Experts of a small language model.
Size: 8 layers, width 448, vocabulary 23015, 74.3M parameters.
Experts: 96 experts in each of 4 layers, 96 SwiGLU neurons an expert, 3 picks a token, a softmax router, a shared expert of 128 neurons.
Training: a variant of Adam for the experts, 339M tokens, 5169 steps.
Below are experts of layer 5 (counted from 0) of a mixture-of-experts language model. Rows are named router (the router's row for the expert) and show model dimensions 256-319. Each number is 128 + 24 x the weight over its row's rms, rounded and kept within 0 to 255.
After each expert's rows: a language model's description of what the expert responds to; "raises" lists some tokens whose logits its average output raises strongly, later layers aside. This comes from a sample of Wikipedia text that the model never trained on.

# expert 60
router [ 96  78  94  79 159 108 107 149  88 109 152 106 121 134 154 137 147 157 121 119 146 150 120  94 143 103 137 139 180 161  99 106 114 116 106 115  99 149 123 151 112 130 161 142 141 178 163 128 108 125 115 172 104 109  98 140 128  97  91 107 171 170 118 116]
Separators, spaces and digits in game-schedule tables after venue names like Stadium or Arena, before results such as W 33.
raises: " |", "-", " and", " (", ")", "\n"

# expert 5
router [111 154 121 140 133 120  98 171 165 140 131 152 153 167 102  91 112 129 115 134 117 130 169  92 107 174 170 134 160 140 120 162 176 132  65 154 129 142 155 128 142 125 195 171 141 119 150 152 134 108 113 101  89  68 127 119 117 130 109 156 153 139 137 134]
Tokens inside noun phrases before the head noun: conjunctions between adjectives, quantity words, year digits, such as and, among, half, 2018.
raises: "-", "0", "1", " ", "4", "3"

# expert 35
router [142 163 141  82 156 102 124 126  83 106 120 193 186 102 143 106 149 174 114  79 130 139 134 128 158  81  97 140  94  98 111 155 107 129 130 133 141 141 110 125 161 137 113  98 162 106  92 111 115  90 138 114 116 121 138 128 113 139 112 131 116 123 132 141]
Line breaks and final periods closing a sentence or paragraph, often before a section heading, including the ).", ". and == tokens.
raises: "\n", "The", "==", "Th", "S", "T"

# expert 6
router [145 113 128 125 101  96 124 111 109  92 127 105 184  91 102 141 162 162 146 115 114 127  93  85 129 101 133 101 125 106 143 158 101 129 131  98 103 138 173 122 126 146 143 150 135 127 128 133 108  96 112 127 155 129 133  94 111 160 104 137  95 156 111  91]
Opening parentheses before converted units, slashes in units, degree and minute marks in coordinates, and line breaks in infobox lists or tables, as in km/h (47 mph).
raises: "-", "0", "2", " and", "1", "3"

# expert 38
router [101 173 119 137  95 123 128 135 123 107  88 125 122  87 113 158 110 109 159 104 149 131 116 159 118 119 115 170 109 103 124 129 164  81 162 106 163 115 128 110 106 141  96 144 105 101 124  72 179  88 109 142 147 158 109 138 166 102 175 112 131  72 129 142]
Everyday nouns and adverbs, often completed from a split word, in descriptive text, e.g. well, long, front, stone, clapboard, wing.
raises: ",", " and", " (", " in", ".", ";"

# expert 17
router [ 94 124  85 168 134 102 103  92 155 143 154  86  90 171 159 110 157 134  93 146 110 123 123 144 111  90 147 130 131 150 111 147  82 158  93 108  90 151 150 131 123 110 142 170 158 106 167 155  88 110 130 112 115 142 149 110 121 143 109 127 110 135 130 149]
Adjectives and name parts in political, military, religious or national names, such as United, Soviet, Communist, Royal, Teutonic.
raises: ".", "-", ",", " R", " ", " and"

# expert 45
router [117 130 145  86 132 121 128 144 122 124 130 164 175 135 153 113 127 119 138 141  96 110 116 102 140 131 118 100 129 111 117  99  68 127 134 143 108 136  94 119 152 114 167 104 115 155 130 121 129 144 124 136 126 128 124 137 104 165 113 107 133 176 152  86]
First pieces of split foreign personal names, often after country codes in lists, e.g. Nag in Nagy, Moy in Moyá, Ronald.
raises: "arn", "ight", "au"

# expert 28
router [138 116 153 129 164 126 132 125 106 174 133 150 107 131 157 133 149 223 105 144 175 120 105 113 119 132 142 153 171 142  75 159 129 113 125 128 113 129 111 145 124 129 175 157 147 145 118  98 147 110 124 109  81 130 125 161 148 150 123 180 145 145 106 100]
Periods ending sentences, plus periods in initials and abbreviations such as Peter J. Lucas, St. Patrick, Will. 4.
raises: "\n", " He", " In", " A", " It", " The"

# expert 19
router [107 141 101 152 154 140 136 162 101 110 131 134 169  88 152 118 140 156 124 130 140 102 118 116 148 161 162 175 168 178 130 138 112 101  91 165 152 143 123 130 154 164 146 123 109 111 116 127 178 114 137 110 113 134 119 130 191 122 157 104 103 126 105  81]
Words in music, film and book articles, such as album, song, film, Episode, liner, Nominated, and pipes in award or review tables.
raises: " ", ",", " and", " of", " (", "."

# expert 21
router [129 117 115 177 117 139 127 132 147 164 115 120 138 136 147 122  96 169 141 159 123 155  86 180 166  92 129 107 136 144 117 144 141 149 130 144 118 117 129 153  90  70  53 142 127 145 154 111 103 143 119 132 115 111 143 141 157 112  84 126 161 117 157 112]
Single capitals or odd byte pieces starting a split name or word, often in CJK or Vietnamese text, e.g. K in Kondiano, R in Al-Raed.
raises: "ul", "ot", ".", "ur", "oc", "w"

# expert 34
router [ 97  86  94 137 164  93 161 129 167 139 122 122  93 109 150 120 113 121  86 145 127 197 127 104 157 165 158 142 143 164 115  93 120 109  84 123 101 165 124 177 149 104 147 130 126 147 133 130  92 141 106 111 135 142 136 115 153  88 121 152  81 117 121 136]
Nationality adjectives and their suffixes in short biographical descriptions, e.g. Icelandic footballer, Finnish tennis player, American, rugby union.
raises: " ", "-", " and", " f", ",", " ("

# expert 2
router [ 96 139 130 106 147  76 110 154 148  91 118  94 158  99 149  99 139 121 104 146 148 127  99 115 171  90 114 102 130 122 112 173 103 113 129 101 110 106 112 126 133  77 166 116  89 161 134 128 133 114 122 132 158 121 127 152 111  94 167 160 109 187 157 111]
Closing parentheses after dates or years, table pipes and line breaks ending rows, plus digits in statistics, e.g. died 1972), 4:37 |.
raises: "\n", " (", " |", " in", ")"

# expert 27
router [107 119 141 100 160  90  92 117 112 134 120 116 140 139 110 120 145 147 102 127 158 112 127 152 141  92 132  66 127 126 130 166 106 101 130 117 110 102 113 133 117  95 116 135 168 139 141 133 100 156 154 158  95  86 112 147 131 151 131 153 139 200 128 135]
Middle and final digits of birth years, ages, postal codes and decimals in infobox biographies and addresses, e.g. age 58, 54481.
raises: "2", "/", "1", ",", "3", " in"

# expert 16
router [116 141  99 129  98 111 161  99 161  80 136 162 140 109 112  94 166 147 167 110 166 107 178 195 148  94 122 149  65 151  98 114 123 115 103  92  86 108 127 122 131 136 148 138 127  97 106 107 134 127 138 117 118 152  87 132 126 142 128 132  66 151  91  97]
Opening parentheses and line breaks in article leads after a title or short description, e.g. (born, (/ pronunciations, "is a commune".
raises: "\n", " and", " (", " ", ".", " in"

# expert 25
router [124  93 111 122 146  95 156 112 149  73 162 125  96  98 143 147 132  76 122 148  86 153 139 108 101 151 133 116 124 134 107 163 110 137 105 130 118 101 139  92  97 131  60 146 135 144  85 110 129 109 110  85 110 153 133 112 131 102 116 131 146 129 124 131]
Column headers and labels in election, sports and taxonomy tables, such as Candidate, Votes, Turnout, Species, Country, and Labour hold.
raises: " |", "-", "=", " ", "Studio", "1"

# expert 49
router [120 123 156 116 143  87 136 118 158 162 124 145 153 142 104 120 163 175 115 166 139 113  96  85 153 135 147 110 126 138 104  93 143 135 101 145  76 136 126 151 149  93 115 144 137 138 168 155 122 115 148  83  96  87 126  92 108 142 139 107 144 153 136  88]
Leading digits of years, scores and model numbers, such as the 1 in 1974 or 2 in 2008, plus club words like Athletic and Rovers.
raises: "0", ".", "9", "5", "4", "3"

# expert 37
router [154  98 108 142 127  94 125 141 157 173  90  97 135 113 118 126 145 100 129 154 101 157 142 143 173 121 123  99 132 157 170 129 155 112 149 133 107 130 120 134 173 164  82 132 100 133 135  86 112 167 159 134 143 124 132 115 134 104 123 133  74 158 125 121]
Dashes, colons and line breaks in infobox-style lists of taxonomy or place facts, such as - Genus:, - Time zone:, == headings.
raises: " F", " Sub", " S"

# expert 47
router [137 133 115 146 108 132 142  97 174 124  84 109 107 128  97  99 126  74 173 152 159 113 105 179 129 131 114 160  17 120 160 145 163 114 170 109 126 124 166 130 104 183 105 114 106  76 130 110 111 136 145 103 136 163 136 145 144 108 111 114 140  70 141 150]
Opening and middle pieces of technical words in biology, chemistry and medicine, such as polyub-iqu-itin, am-ygdala, influ-x.
raises: "on", "-", "ate", "ot", "an", "az"

# expert 39
router [ 98 103 136 133 184 164  99 146 145 148 129 123 180 138 157 105 111 143 129 161 123 106 128 112 169 155 149 122 147  99  88 124 130 126 118 165 126 125 113 112  94 133 130 112 122  92 177 135 154 117 138  92 128 121 145 123 140 149 156 161 116 163 147 119]
First digit of row numbers and numeric cells in wiki tables, especially the 1 of 10 or 21, plus runs of spaces.
raises: " |", "5", "4", ".", "6", "2"

# expert 9
router [102 156 138 101 162 115  77 133 125 115 101 121 132 110 115 132 133 180 124 135 119 123  92  91 159 166 139 138 159 134  89 135  82 110 116 126  96 160 184 105 200 117 147  86 133 156 175 108 114  91 123  98 116 143 122 117  94 162 129 145 164 142 142  93]
Pipe separators and spaces after scores or win–loss records in sports tables, plus some year digits and first names like Jimmy, Bobby.
raises: "any", "end", "ose"

# expert 52
router [118 116 119 148 119  92 139 159 134 120 126 101 101 126 154 173  93 151 158 116 174 116 140 133 116 109 126 115  93 105  90 134 140 134 156 111 132 128 152 128  99 106  67 123 138 143 136  85 128 147 137 144 130 179 117  95 138 153 114 146 154  94 100 148]
Middle word pieces of proper names, often Spanish or foreign place and club names, e.g. Almería, Vardar, Menezes, plus Tamil script bytes.
raises: "ans", "-", "in", "es", "d", " and"

# expert 11
router [127  74  84 145 151 124 133 101 131 120 123 107  93 147 181 180 137 123 122 128 130 165 107 117 118 100 105  94  45 133  90  95 149 138 182 106 156 100 103  91 109  91  34 110 114 140 136 128 141 128 149 155 133 156 104 128 129  99 126 101 151 112 111 133]
Word pieces in the middle of proper names, often after an initial capital piece, such as Mo-ff-at, Bo-av-ista, Meg-ad-eth.
raises: "ana", "in", "ans", "as", "um", "os"